{"n_experts": 64, "experts_per_token": 2, "d_expert": 64, "hidden_act": "swiglu", "balance_loss": 0.00504, "norm_eps": 1e-06, "tie_word_embeddings": false, "max_grad_norm": 1.0, "batch_tokens": 32768}
Below are experts of layer 7 (counted from 0) of a mixture-of-experts language model. Rows are named router (the router's row for the expert) and show model dimensions 0-255. Each number is 128 + 24 x the weight over its row's rms, rounded and kept within 0 to 255.
After each expert's rows: "mostly gets" lists some tokens that are sent to it at least half of the time. This comes from a sample of Wikipedia text that the model never trained on.

# expert 43
router [144 156 122 122 100 103 123 126 153 160 161 102 121 113 178 147 127 130 116  96 132 146 106  83 130 134 122 119 126 168 135 115 116 172 145 122  84  99 152 105  80  86 120 116  86 150 144 108 121  91 155 124  93 132 104 106 111 111 135 106 125 131 150 145 108 117 150 116 112 118 125 115 122 179 131 127 115 133 108 116 145 128  86 121 108 124 115 117 129 151 134 122  99 140 130 124 145 107 139  79 145 153 114  91 114 137  97 107 128 104  52 214 142 119 143 109 136 160 140 152 122 147 113 148 171 106 135 126 136  89 105 117 137 167  99 104 179  78 164  90 118 136 118 108 141 118 121 144 125 139 107 173 117 125 101 129 115 130 139  91 114 146 124 154  91 162 118 125 138 134 153 112 131 130 121 124 111 145 126 111 123 127 101 113  99 128 194 111 135 166 136 120 157 135 159 100 136 131 175 139 177 152  92 136 100 135 128  91 142 146 124 119 121 160  91  95 115 123 109 125 141 121 123 108 149 163 150 141 158 146 114 127 141  91  89 123 130 170 110 118 129 122 156 175 135 153 115 160  94 105  85 127 148 139 122 215]
mostly gets: "al", "Al", "ic", " aut", " syn", "ronic"

# expert 41
router [149 155 160 118 127 120 139 110 125 143 132 141  88 108 154  84 167 115  95 129 154 132 158 129 113 126  88 127 142 145 113 131  70 133 125 111 148  82 102 113 156 136 123 168  78 147 103  92 105 120 136 152  97 160 140 157 128 167 170 109 127 129 110 119 120  87 135  91 119 157 118 154 206 125 165 143 133 134 104 143 100 129 130 121 113 142 125  95 134 123 136 147 139 122 138 143 133 105 159  91 125 154 121 150 131 158 163 164 123  86 148 107 135 139 140 122 141 146 160 104  76 102 154 130 150 142 127 146 125 111 164 176 156  93  91 130 123  92 134 150 113 128 135  67 176 111 103 142 156 165 106 142 122 121  85 122 119 113 137 116 169 139  94 111 150 141 175 220 126 134 119 120 126 116 128 141 120 163 133 104 101 139 118 144 161 117 149 127 138  88 127 131 149  88 123 118 134 129 142 100 137 130 144 123 138 128 136 126 139  90 148 105 127 117 132 155 121 197 139 120 117 127 138 145 151 131 128 122 145 161 112 178 124  88 154 131 150 168 140 156 149 139 110 153 135 154 167 121 106 120 107 148 174 142 132 174]
mostly gets: "bit", " fuel", "ble", " food", " drink", "uber"

# expert 48
router [129 145 115 141 101 151 155 150 148 124 141 127 111 152 148 182 152 167  81 157 132 173 118 144 139 106 158 122 180 126 135 123 109 158  98  73 151 165 127 129 127 121 143  79 111 159 128 146 112 122 151 137 122 131 130 100 135 132 147 129 155  75 102 127 168 110 154 155 164 123 164  94 148 128 118 102 108  93 152 107 154 127 130 110 113 144 138 131 101 129 125  50 130 109  64 153 121 139 107 128 167 130 116 137 102 115 126 105  83 154 107 155 122 140 120 110 165 152 133 154 130 148  95 135 139 158 128 109 179 104 123 110 182 129  92  79 148 109 135 118 156 126 124 139 142 150 176 145 109 152  84 154 103 125 107 123 134  94 142 106 170 122 117 130 109 139  96 130 147 141 166 115 147 118  95 162 110 127 159 137 113 123 142 154 117 185 127 117 149 123 100 112 175 112 149 113  96 134 182 108 123 136 146 156 116 135 110 152 120 158 133 125 130  96 120 137 176 125  99 160 165 131 145 152 129 158 115 132 178 115 141 165 119  89 152 132 131 163 144 103 132 145 170 145 124 100 143 126 110 112 105 122  91 116 123 139]
mostly gets: "ens", "s", "es", "ers", "ons", "os"

# expert 40
router [163 142 172 147 109 149 153 105 174 151 153 117 125 101 175 126 199 122 116 160 146 121 133  60 129 100 155 116 127 138 133 117 123 119 128 138 114 106 133 108 102 124 117 117 130 131 125 113 120 109 135 134  96 163 103 111 154 139 139 134 119 127 128 148  85 145 112 164 104  84 110 117 149 174 112 163 107 127 127  97 113 128 118 113  90  94 118 128 101 145 113 111 163 165 127 150 156  97 109 123 148 154  89 109 113 137 110 165  83 120 120 163 101 119 134 144 146 129 137  90 123 196 135 156 160 145  93 117 113 100 132 143 174  90 130 137 136  90 128 112 127 114 148  92 138 161 108 124 128 177 115 153 104 140  78 148 149  95 153  89 134 138 103 152  97 133 155 143 107 142 147 123 143 109 132 148 111 140 115  94  90 158 102 130 126 113 145 135 149 104 103  97 159 130 148 107 139 139 136 137  95 142 112 124 121 146 103 132 109 148 117  89 120 125  98  99 135 112 117 130 111 112 118 111 147 134 120 114 153 147 143 141 117 104  40 137 138 170 113 139 133 101  78 176 119 141 168 158 121  79 120 141 125 151  69 162]
mostly gets: " recon", " prov", " nam", " forc", "equ", " surg"

# expert 14
router [134 173 112 156  98 165  94 103 134 139 129 109  86 123 163 129 149 148 133 118 114 159 137 137 123 131 177 128 154 139 120 117 152 166 136 113 121 123 128 123 125 173 142 116 134 120 149 113 128 123 129 169 132 132 169 128 124 152 162  95 153 121 104  92 131 137 173 117 130 177 145  94 141 157 115 128 133 111 122 128 118  87 125 127 118 167 139  91  98 113  59  98 131  74 113 145 123  98  72 127 147 151 148 136 126 156 140 115 135 117 123 146 117 132 122 110 130 174 121 199 117 152 136 172 174 127 153 109 138  84 180 155 123 104 120  98 140 147 155 148 116 143 138 136 145 132 135 182 162 112  82 197 130 120 101 114 122  93 139 132 129 105 162 162 177 135  79 144 122 130 177 122 144 120  78 131 117 155 144 124 129 153 133 132 156 182 169 125 138  96 115 138 166  97 103 104 127 129 163 124 141 138 152 125 142 146 137  96 140 108 116 126 157 130 128 148 111 110  92 138 150 142 140 153 144 152 121 118 132 167 105 137 143 106 147 126 146 158 153 137 100 121 148 179 128 144 114 163 114  86 122 132 114 125  89 151]
mostly gets: "zz", " Athen", "uel", "agre", "ár", "olk"

# expert 10
router [144 163 117  92 111 128 125  94 175 139 145  96 132 138 164 139 116 122  87 113 154 138 112 159 111 127 110 124 130  99 114  95 102 111 147 119 144 153  70 128 102 139 119 121 109 159 164  89 141 125 162 142 125 131 136 115 124 151  80 123 127 155 103 141 123 103 154  95 111 159 151 157 205 122 125  89 140  79 128 154 148 108  92  83 132 156 141 113 160 126 101 136 128 116 106 103 167 141 111 122 141 117 135 119 120 132 146 108 120 107  92 132 108  94 134 132 146 158 146 133 105 117 108 120 147 128  92 157 161 111 114 107 107 110  97 139 136 132 133 104 143 140 120 117 125 148 148 152  73 133 106 142 148 133 102  92 161  82 125 117 102  91 132 114 116 145 125 117 130 101 152 158 121 148 150 167  98 132 201 145 126 143 133 148 117 193 105  92  89 162  91 126 165 145 105  96  66 140 148 139 152  98 159 173  87 134  83 138 148 119 144 161 136 115 162 135 120 129 135 159 116 115 144 103 127 147 125  90 171 160 149 145 137 119 180 136 111 164 160 138 139 125 139 139 144 120 152  92  99 111 119 135 131 114 150 141]
mostly gets: "stone", "ya", "cha", "ashi", "dale", "ska"

# expert 28
router [133 133 136 132 149 122 112 117 125 139 132 124  89 103 140 129 111 100 139 125 115 108 165 132 114  96 156 147 117 163 141 139 136 119 132  79 153  89 108 129  75 108 134 137 107 173 150 132 114 151 155 112 135 149 132 137  71 129 102 102 140 131 115 147 138 120 184  79  92 127 167 163 143 110 165 126 171 111 131 138 117 107 119 128 124 142 147 147 137 147 120 124 159 101 130 150 156 139 134 127 153  81 106  87 121 158 126 136 150 112 121  99 197 179 110 104 117 171 131  68 129 143 134 139 140 142 107 146 178 121 113 122 133 120 128 104 160 150 134 127  83 127 175 110 126 126 132  91 106 128 143 130 112  86 103 126  88  94 144 123 140 151 129 142 103 157 145 143 135 171 121 102 137 120 105 129 105 101 131 161 128 107 104 173 144 151 115 138 154  99 118 125 134 120 111  91 138 123 116  64 144  83 121 182 117 143 134 129  98 136 139  95 122 144 136 149 164 125  78 120 142 143 127 146 106 105 137 125 108 135 210 144 113 125 160 141 155 162 112 108 143 120 165 135 138 133 129  93 134 185 107 138 165 112  69 147]
mostly gets: " service", " relationship", " song", " band", " album", " movie"

# expert 12
router [113 125 136 135 109 174 121 109  63 129  91 126 131 141 128 149  70 116 106 150 121 128 120 104 108 139 118 141 157 126 124 166 167 115 139 124 133 157 137  84 144 122 120 100  70 109 106 135 125 154 139 126 110 128 112 134 121 117 123 131 141 140  90 118  99 134 128  98 144 158 140 127  80 123 148 114 183 138  97  96 106 102  98  98  96 137 124 105  92 106 166 109 157 112  73 143 172 111 103 143 132  71 131  96 133 161 103 131 154 108 162 152 140 134 162 119 131 187 131 121 115 137 122 156 112 169 120 106 141  81 121 136 153 160 130 122 198 139 141 141 124 100 109 167 130 109 125  95 152 149 105 142 123 120 126 125  84  98 120 128 101 117 106 178  81 127 141 155 149 137 149 138 165 145 157 124  91 122 132 122 124 117 131 116 128 117 151 182 151 156 124 167 140 123 145 105 112 173 144 127 109  94 124 142 121 122 141 120 164 173 121  85 169 138 123 148 113 118 118 136 114 110 124 117 108 140 115 120 113  90 179 141 131 117 149 127 122 168 103  95 108 106 153 154 177 101 142 151 137 171 154 147 112 142  90 101]
mostly gets: " school", " College", " football", " School", " college", " medal"

# expert 46
router [124 130  76 127 135 124 170 136  90 127 144 161 130  92 144 118 119  82 114 155 104 160 127 153  76 171 126 114 146 142 125 181 133 101 127 116 123  76 176 115 135 111 164 100 131  95 137 133 149 101 120 140 110 156 139  99 102  87 151 132 126 122 119  94 122 156 140 125 121 133 137 185 111 117 128 108 179  92 141 132 154 156 173 115 127 125 116 131 149 137 115  72 119 175 163 138 116 134 136 120 142 139 101 156 188 139 124 136 156 103  79 121 160 153 107  81 115 163 142  96 109 136 139 125 121 102 118 137 177 134 141 120 180 112 100  88 132 125 157 121 111 105 147  87 139 175 110  97 137 132 151 145  86  90 132 134 141 144 128 151 132 167 162 161  93 135 134 140  72 131 150 115 167 132  99 135  93 116  75 121 111  93 162 141 119 131 105 120  93  92 106 149 147 128 113 159 157 148 141 112 128 155 144 135  89 152 175 120 117 135 121 116 114 114 163 135 117 132 126 116 147 104 128 154 105 135 180 132 109 116 121 147 139 107 128 112 104  86 141 168 108 125 148 138 134 132 133  96 109 126 137 130 151 103 113 110]
mostly gets: " used", " made", " released", " won", " played", " began"

# expert 3
router [113 142 136 133 111 128 142 116 130 168 127  61 137 126 103 149 116  76 131 138 163 129 145 115 117  92 172 134 113 143 154 114 142 152 169 136 160 154 132 108 123 119 118 167 122 145 158 146  83 142 133 132 123 109 133 149 131  80 120  95 127  80  88  91 104 168 148 103 148 148 163 113 106 105 116  91  98  82 109  85 164  98 108 138 162 110 164  83 142 132 112 148 128 124 104 161  73 151 135  88 110 144  73 131 147 129 117 126 115 117 105 155 132  96 184 122 115 135  79 127 165 134 117 143 151 107 116 127 122 126 121 139 133 112 126 116 111 131 132 104 152 118 118 134 128 108 151 139 106 152 156 158  98 106 103 129 145  98 121 120 157  87 111 159  97 109 108 114 158 178 137 125 187 151 122 117 121 133 116 134  87 100 170 105 170 164 167 146 125 143 122  97 143 109 130 100 127 111 119 154 103 141 145  99 115 133 118 111 135 159 145 131  98 105  97 111 133 138 117 165 114 171 149 140 126 127 102 135 124 100 146 133 112 150 147 143 141 160 110 131  98  63 129 132  90 104 142  64 155 137 126 170 126 115 116 122]
mostly gets: " October", " January", " November", " July", " February", " December"

# expert 62
router [114 133 125 122 100 143 140 124 134 169 151 103 131 137 125 152 126 143  95 134 141 150 187 150 122 101 153 139 143 141 134  90 146 168 182 110 150 138 153 130 144 182  94 113  82 128 125 164 107 123 154 110 108 146 117 137 120 104 153 137 178  94 117 111 149 127 147 130 167 160 150  98  95  98  97 148  93 114 107  76 146 100  84 129 102 149 158 123 131 128  84 104 130  79 111 149 118 145 118 120 132 145 151 126 115 121 125 176 122 152 122 158 138 110 146 151 146 136 134 163 116 106 140 166 161  84 114 129  92 129 120 161 116 126 100 119 154 126 165 121 175 103 141 175  95  87 141 150 143 144 117 167 135 152 131 112 132 118 108  98 161 102  85 114 131 131 100 140 143 168 149 141 128 124  97 139 140 156 142 128 114 113  94 114 123 155 141  98  94 150 117  80 129 107 138 113 145 125 114 132 122 126 108 124 119  97 129  86 142 131 129 154 142 134 137 133 144 195 138 183 123 148 139 197 117 150 102 100 120 138 136 123 144 181 145 117  60 100 120 154 122 121 158 137 113 131 118 135 128 174 111 134  79 137 151 112]
mostly gets: " 5.", " 4.", "t.", " 1:", " +3", " 10."

# expert 22
router [105 146 146 119  89  94 139 147 132 153 170 152 119 127  95 185 111  81 152 134 153 151 152 142 109 106  98 124 122 136 185 117 126 163 109  96 141 129 146 138  85 111  92 139 138 160 151 146  88 154 116 159 113  96 118 108 139  97 112 116 145 114 130 103 115 144 158 147 167 161 184 115 135 112 126 106  84  83 100 108 126  81  87 113 111 121 149  99 154 105 103 114 144  84 108 117 106 145 141 135 128 152  88  94 100 139 135 170 136 153 127 110 167 136 137 122 135 134 125  95 106 101 126 156 151 158  96  82 101 144 105 104 131 100 106 122 151 121 112 120 125 135  91 141 117 135 124 169 113 135 129 127 103  98  75  92 104 154 101 104 123 150 121 125  96 177  98 113 159 169 187 130 133 125  90  88  98 104 141 141 137 149 144 106 137 126 109 123 115 151 119  81 156 113 140 111 152 122 138 128 104 161 124  79 108 118 116  69 119 108 160 131 112 104 147 150 105 132 145 135 125 128 141 124 117 126 155 130 139 127 166 128 149 168 144 129 116 137 154 102 120 117 169 126  80 126 166 155 114 143  98 149 109 143 151 142]
mostly gets: " 2012", " 2000", " 186", " 2010", " 2011", " 192"

# expert 7
router [163 126 124 139 114 113 168 114 107 140 143 158  86  96  95 135 109  87 132 109 134 112 157 118 140 101 103  95 144 128 127 170 128 114 138 108 129 110 182  96 122 100 174 108 120  97 151  77 105 131 108 163 134 142  81 119 105  87 180 110 138  92  96 134 125 161 112 157 133 132 162 152 134 109 161 148 146 112  96 129 145  95 174 113 118 144 131 118 137 115 155  77 127 174 118 122  75 111 109 113 130 111 100 126 149 127 125 120 133 114 146 134 129 146 134 143 117 145 160 114 121 160 100 153 124 142 122 117 131 120 125 142 140  94 135  77 125 162 165 130 120 121 103  83 127 122 115 113 114 148 143 126  77 109 138  99 104 128 118 120 117 185 113 134  75  99 147 170 119 116 144 131 163 111 125 125  85 147  95 118 107  91 152 149 117 123 128 156  75  97 151 163 136 153 142 103 168 111 102 123 120 139  73 104 111 149 112  94 115 119 161 164 173 124 137 139 124 112 149 135 136 131 145 144 152  95 141 124 123 122 136 124 123 142 107 188 153 127 152 150 121  85 172 159 115 167 161 145 154 144 127 156 146 171  96 130]
mostly gets: " up", " out", " due", " back", " led", " down"

# expert 39
router [171 172 168 127 138 149  94 118 137 126 130 155 119 109 130 138 136 122 102  93 136 152 128 125 105 109 132 158 157 123 124 154 146 147 149 120 130 113 125 120 106 108 118 141 122 154  64 169 124 159 134 158 113 144 103 106  67 124 148 123 117 114 153 113  94 120 111 143 139 155 117 169 172 147 133 158 160 119 130 123  79  94 121  99 107 140 148 126 119  99  95 150 127 115 116 150 111  84 133  81 142 148 114 153 122 126 142 156 126  92 159 122 123 136 119 163 130 103 147 178  90 158 134 135 127 106 131 110  88 150 143 135 119 131 120 110 157 112 103 151  95 126 157 142 159 163  76 115  79 143 117 117 129 120 116  98 157 111 132 128  98 135  87 104 158 172 138 192 124 137 120 178 115 121 144 142 150 129 164 110 108 133 118 133 151 158 139 109 144 142  98 107 145  96 163 122 191 141 133 150 112 158 133 137 116 112 126  99 172 163  80 140 108  96 143 173 117 156 101 146 130 114 117 174 118 169 105 141 149 168 157 137 163 133 120 160 118 149 138 125  93  85 150 107 103 167 166 104 108 127 108 116 131  92 130 152]
mostly gets: " bacter", "ropod", " helic", " plant", " fir", "osaur"

# expert 24
router [155 134 116  94 109 169 117 117 124 118 111 152 147 136 129 158  81 103 111 168 131 151 111 126 156 133 133 113 162 145 134 136 163 129 174 113 134 165 128 130 152 177 106 123 120 162 108 124 128 164 134 171  88 113 132 126 124 133 137 133 127 100  97 132 105 147 118 147 142 163 125 141 108 133 123  95 159  78 121 128 132  82 112  98 129 180 143 127 109  71 150 142 121 108 121 141 113 113 127 126 115 135 145 106 179 137 111 177 182 160  97 146 156 108 143 149 139 154 129 153 118 142 140 103 124 134  99 127 151 136 139 119 156  69 142 111 153 170 103 145 147 147 155 158 146 162 158 128 139 169 117 135 155 117 137 140 139 120 124 131 152 107  94 139 134 105 130 115 149 109 132 169 188  84 115 108 100 151 158 170 115 116 127 147 155 142 123 115 115 102 110 125 114 118 140  78  99 146 135 137 126 179 146 114 164  95  97 146 143 137  93 177 148  77 138 148 130 139  86 131 142 111 111 154 101 121 108 106 139 136 153 111 190 148 158 112 116 147 155 121  69 128 134  92 108 140 169 106  94 121 140 176 126 102 124 105]
mostly gets: "ović", " Angeles", " Finland", " Kong", " Kansas", " Poland"

# expert 25
router [121 137 144  85 128 142  95 120  86 156 170 137 141 106 147 160 110 106 107 141 157 104 135 144  95 123 171 123 158 128 142  95 157 153  95 143 136 143 130  91 125 170 139 115 119 149 127 115 111 137 103 199  98 114 165 113 151 149 120 124 152  86 127 122 120 137 126 159 126 125 152 175 110 117 134  89 169 115  88 138 141  84  72  95  96 156 135 122 135  80 138 140 138 141  88 119 127 110  85 137 122 159  81 105 111 101  93 143 139 138 121  91 151 134 149  97 123 117 122  89 127 140 101 159 138 124  69 121 134 133 112 156 111 117 145  97 140 131 137 101 143 107 114 161 135 156 148 118 128 164 146 138  74 130 124 108 151 114 106 110 105  85 153 111 100 156  91 125 120 165 137 177 150 158 111 104 130 148 135 147 159 118 135 112 127 102 130 128 154 119 117  95  96 103 174 129 113 161 163 124 132 136  92  87 149 118 140  72 161 128 134 126 141 106 151 116 101 130 117 140 134 113 136 164 115 138  76 121 129 144 134 116 146 178 114 157 124 147 169 121  81  98 137 117 114 131 169  95  99 163 120 128  95 123 132 128]
mostly gets: " Labour", " World", " Soviet", " National", " England", " Pakistan"

# expert 20
router [117 134 123 144  93 115 107 117  98 120 121 112 135 129 148 115 108 163 114  93 121 152 146 150 110 104 146 144 141 151 138 101 112 154 172 126 138 152 125 116 132 145 120 114  85 153 158 131 121 125 172 133  85 128 152 103 100 125 129  89 134  88 145  89 154 113 178 132 119 149 166  79 140 151 122  95 114 119 110 112 148 108 131 111 120 168  82 135 145 141 102 142 137  94 133  96 136 121 103 107 179 127 116  80  96 136 102 120 170 166  99 177 105  89 183 130 157 179 111 199  61 131  92 172 156 125 142 135 185 115 111 159 132 140 121 107 132 118 140 113 160 114 127 154 162 119 158 127 102 140 122 168 126 131 102  92 106 108 136  78 124 140  99 113 129 130  99 148 157 162 127 111 127 141 115 173  97 131 179 115 133 120  93 132 111 192 178 117 105 138 139 121 133 132 114 155 121 116 147 117 133 135 117 109 113 105 167 140 129 145 139 137 146 157 140 134 127 133 107 171 119 125 153 135 135 170 141 133 176 151 112 143 128 111 114 143 110 159 121 129  95 155 153 122 102 142 125 134 108 115  92 112 106 125 125 146]
mostly gets: "e", "ie", "o", "ido", " De", "i"

# expert 55
router [142 111 202 101 108 135 165 140 101 126 162 156  97  96 133 160  79  94 127 156 117 147 154 126 111 116 137 162 141 116 145 155 168 116 125  98 172 152 128 136 138 123 119 106 100 155 129 140 126  97 120 112 119 137 125 102  91  87 103 142  97 145 114 126 132 165 136 104 164 146 148 139 114 148 144 112 133  80  82 108 156  95 126 135 118 170 153  97  97 130 144 118 128 132 103 120  96 138 138 152 122 162 136  70 154 113 114 139 159 129 126 158 157 137 141 137  99 145 155 119 129 143  85  96 117 123  85 122 134 147  57 125 125 145 133  61 132 126 127 107 140 125 168 160 160 145 117 126 149 138 156 116 121 142  92  99 148 100 101 127 148 146 127 114 141 149 100 159 165 125 119 158 128 118 120 123 118 162 117 116 138 120 127 128 129 119 167 134 114  92 138 120 153 127 172 101 120 148 130 107 115 150 123 105 164 109 102  92 137 125 109 100 116 102 112 102 118  77 148 148 176 125 167 159 118 135  69  99 136 148 148 120 151 126 135 115  89 150 129  90 123  86 142  49 117 100 122 103 164 157 119 119 111 138 120 148]
mostly gets: " ==", " ===", " also==", "==See", "s==", " Born:"

# expert 56
router [151 127  85 123  93 180 151 140 109 196 139 119 117 138 109 170 135 130 132 139 115 111 117 107 121 108 143 127 141 116 185 137 153 139 141 123 115 124 123  84 136 144  87 100 128 157  69  93 116 139 125 119 108 150 141 155 124  89 134 130 133 166 121 103 122 180 133 104 137 127 136  92 138 151 127 101 142 153 164  94 143 143 110 139 165 145 127 119  94 111 132  91 160  92 106 147 151  86 123 106 123 111 109 131 149  81  54 121  61 115 112 178 125 113 155 124 133 163 148 101 147 172 124 147 121 152 113 155 135  84 133 159 128 133 146 141 170 122 159  97 144 116 158 137 150 154 162  91 163 172 130 135 168 126 115  96 112 112 107  88 125  97 129 153 121 160 128 143 118 127 128 132 120 171 125 149 147 130 147 119 133 105 132 124 164 169 144 159 135 131 143 112 125 143 160 128 133 152 160 168 147 136 153 173 103 114  96 128 140 120 105 165 150 139 109 105 164 119 133 163 115 168 129 157 112 139 135 119 170  69 120 126 107 138 121 126  84 119 108 130 124 104 146 155 113 137  95 137 138 154 106 134 123 150 121  96]
mostly gets: "==See", "==L", "==S", "===R", "===A", " Phylum:"

# expert 26
router [174 147 155 147 135 165  85 100 142 157 144 126  96 102 136 146 124 119 108 135 154 118 112 138 121 118 124 129 135 139 143 128 126 158 107 125 124  99 128 102  94  87  95 151 153 149  82 119 123 162 170 161  91 131 116 132  95 186 149 112 146 130 100 132  94  91 120 140 141 154 102 136 152 139 146 136 145  81 138 162  97 111 100  77  76 164 127 101  96  84 107 113 148 142 112 142  98 106 150  98 128 117 130 156 149 100 129 164 149  99 132 142 106 117 141 126 157  91 136 148 137 149 118 124 117 134  97 145 124  84 136 112 113 112 127 125 135 149 131 129 105 181 158 157 134 162 105 101  72 183 111 131 112 125 125 141 146 137 107 143 152 139 109 118 137 158 147 160 140 130 163 174 136 106 115 125 184 117 157 117  74 123 135 108 153 180 123 149 111 116 108 138 164 119 126 132 145 155 146 129 147 162 144 113 144 140  88 118 140 107 113 131 112  70 156 170 148 115 118 147 119  86 124 115 126 126  89 129  91 166 106 164 167 115 138 136 129 140 158 109  59 101 150 122 128 134 146 136 145 126  89 156 101 109 151 124]
mostly gets: " Marsh", " mod", " integr", " trib", " Circ", " art"

# expert 31
router [129 121 104 123 142 145 112  88 123 117 108 121 158 132 192 143 132 153 132 148 151 135 119 133 115 150 102 124 113 117 124 114 130  97 147 127 109 109 127 135 123 136 144 131 106 124 125 142 110 123 162 140  95  84 110 137 122 146 105 118 118 184  56 148 122 122 143 131 127 179 121 119 189 158  98 126 112 101 138 116 117 123 138  76  96 169 152 133 148 133 106 139 137 101 109 156 104 138 112 113 121 141 109 119 159 143 127 141 142  77 148 125 130 165 151 151 107 149 116 144 132 116 124 128 173 150 125 142 107 135 147 110 109 123  69 125 158 133 137 120 166 178 136 111 115 177 103 162 130 136  94 147 159 113  95 110 125  96 131 124  86  98 108 152 142 151 118 138 113 142 138 184 143 102 111 165  99 130 180 150  92 105 118 105 160 140 167  92 154 144  52 150 140 122  86 126 141 135 164 129 105 138 159 155  91 131  88 122 141 132 150 131 128 115 179 139 132 166 103 135  96 116 140 117 158 132 132 125 145 161 153 163 145  88 181 107  94  91 159 120  93 143 154 156  93 109 141 144 125 130 106 119 120  85 122 138]
mostly gets: "š", "ö", "berg", "ü", "å", "sch"

# expert 51
router [110 150 115 128 100 137 117 156 139 159 119 138 119 151 127 152 107 108 120 110 139 163 112 133 142 101  95 136 157 108 147 160 161 105 123 121 168 167 134 135  97 125 104 122 101 143 106 178 116 133 155 139 100  81 133 132 124 127 103 109 125 113  92 112 139 148 151 147 177 204 133 133 116 131 125  93 152  87  71  81 160  71 113 115 134 155 150 110 111 126 148 116 166 112 129 125 103 133 149 118 118 145 110 119 153 144 108 145 147 118 116 151 147  83 167 142 140 137 187 174 116 125 115 137 166 140 156 150 130 144 132 109 120 106 103 142 122 136  98 133 172 138 150 117 122 119 140 155 132 144 133 126 116 120 128 118 139  87  83  99 162 136  89 129 118 105 113 103 183 157 186 184 151 125 107 114 134 136 150 113 130  95 151  85 144 156 146  90  98 129 114 140 129 114  87  94 106  99 127 159 136 141 164 118 142 134 161 116 148 108  93 128 141  65 143  81 121 159 126 150 116 137 172 134 100 160  78 126 142 113 166 124 157 147 137  96 113 159 124 114 113 132 156 119 122 152 154  88 123 125 119 138  99 145 143 140]
mostly gets: "′0", "°0", "′", " Coordinates:", "54", " Street,"

# expert 18
router [139 139 169 143 122 167 150 119 154 138 129 141 122 134 133 180  93  99  91 134 151 137 100 138 109 104 155 136 156 159 151  90 155 123 145 114 150 161 163 127  97 150 111 109  99 150 109 135  89 133 125 133 114  92 143 131 124 121 122 105 130  89  99 105 116 141 131 108 168 145 123 153  74 141 151  75 135 104 126  82 131 112 127 121 110 132 120 102  81 129 135 136 114  84 129 103 121  97 101 109 116 159 138 152 139 132 109 156 129 137 107 137 141 111 168 135 130 124 149 177 134 136 111 121 110 144  88 172 115 110 152 148 123 114 115 111 149 117 124 123 183 129 152 190 126 133 202 133 161 152 136 152 110  85 119 136 147  98 103 116 139 127 123 118 116 128 102 127 144 154 143 195 153 120 150 149 140 114 123 112  85 100 149 119 125 142 148  88  44 143  98 106 131 133 153 125  94 139 146 161 128 121 108 176 183 154 144  80 144 135  84 134 117 103 139 109 150 131 135 123 113 144 174 144 122 134 126 117 142 149 155 149 140 110 103 107  96  96 114 151  83 113 143 104 110 100 126 105 140 132 128 139  67 150 116 122]
mostly gets: "°N", "s:", "|---|---|---|", "|---|---|---|---|", " Location:", " Total:"

# expert 35
router [157 144 143  95  94 152 126 130 112 133 147  84 162 123 128 136 137 159 123 152 112 135 141  84 129 147 128 137 129 179 157 150 143 136 131  95 170 121 139 104 127 106 114  56 105 140 114 114 132  78 130 111 134 137 125 132 118 132 117 132 168 130 122  66 109 133 139  76 126 130 136 125 122 166 108 100 113 107 143 107 135 102 107  99 147 145 134 159  96 127 125 128 149 112  85 156  91 106  98 127 164 155 157 102 119 138 117 107 154 140 113 201 136 106 175  76 131 151 117 142 118 130 116 152 162 118 148  90 184  71 129 138 149  86 118 108 154 101 160 128 133 124 120 135 147 136 167 105 125 158  81 152 131 127  99 143 113  99 133 101 119 120 103 184  97 162 151 155 133 136 127 111 126 124 113 163 103 141 147 136 121 104  57 144 110 121 156 141 152  92 122 134 139 113 172 106 139 108 154 145  95 133 154 108 126 103 163 127 156 142 135 154 118 135 139 125 146 155  80 118 142  93 136 133 137 152 110 143 157 122  97 166 135 104 115 127 122 115 124 126 118 104 157 190 115 147 143 103 117 111  80 147 151 157 119 138]
mostly gets: " Candidate", " Serie", "animous", " Qualification", " Liberal", " Majority"

# expert 54
router [141 143 128  84  98 143 119 151 105 134 130 152 119 133 145 152 137 151 125 143 113 107 140 136  94 119 138 150 113 106 168 130  91 126 156  88 131 157 128  96 102 173 125 128 118 122 115 122  99 106 137 127  95 154 153 133 123 106 166  78 139  65 129  97 101 146 125 117 160 120 154 136 131 146 153 114 125 144 124 138 135  89 141 143 148 163  97 129 136 100 104 144 161 123 151  83 140  99 131  87 187 134 113 133 148 109 100 130 121 108  88 128 167 106 144 111 137  91 118  60 154 119 111 136 156 127 115 128 139 148  97 152 110 121 112  70 123 106 132  83 127 100 169 159 153  94 103 164 149 101 141 156  87  92 130  79 135  60  99 102 134 111 129  92 121 155 115 107 142 181 140 121 143 120  97 160 129 168 161 107 123 132 125 141 174 138 138 100 126 141 108  77 100 131 116  88 129 124 124  90 144 117  84 128 135 110 142 124 168  98 105 146 150 113 108 154 122 158 155 139 176 169 127 173 110 118 135  99 133 157 136 155 131 141 113 154 164 162 119 133 113 107 130 123 106 157 120 120 114 144 125 144 104 117 150 141]
mostly gets: " Jean", " Dr.", " brother", " Mr.", " Sir", " Episode:"

# expert 15
router [154 144 145 136 168 151 109 102 108 131 147 132  84 101 115 151  93 131 130 173 135 134 111 133 153 131 137 101 116 149 136 170 130 104 108 106 121 130 154 103 133 166 134  91  99 141 165 120 119 120 150 150 129 148 102 154 104 116 132 100 116 100 103 142 112 168 131 126 118 143 180 114 164 130 175 111 130 122 132  90 143  76 123 131 134 156 121 115 150  98 138 100 122 110 119 122 105 122 128 116 147 130  98  78 153 103 112 161 149 132 140  98 185 141 122 104 129  91 165  80 139 147 140 131 158 113 118 127 157 158 138 152 146 120 121  93 141 136 138 137  60 171 145  95 118 123 110 108 104 105 141 147 104  79 139 103  89 102  97 108 127 148 129 133 135 151 147 119 132 147 131 146 171  99 107 109  85 108 170 177 124  61 155 148 174 126  82 139 126 141 116 115 129 151 143  73 157 163  95 142 148 146 130 137 138 140 129 126 131  71 104 128 109 114 171 176 101 143 127 162 161 128 135 160 127 150 126 136 143 152 181 122 135 145 188 120 146 146 141 117 108 107 149 145  91  92 105 116 114 132 111 123 142 124 122 137]
mostly gets: " rest", " episode", " front", " lack", " table", " screen"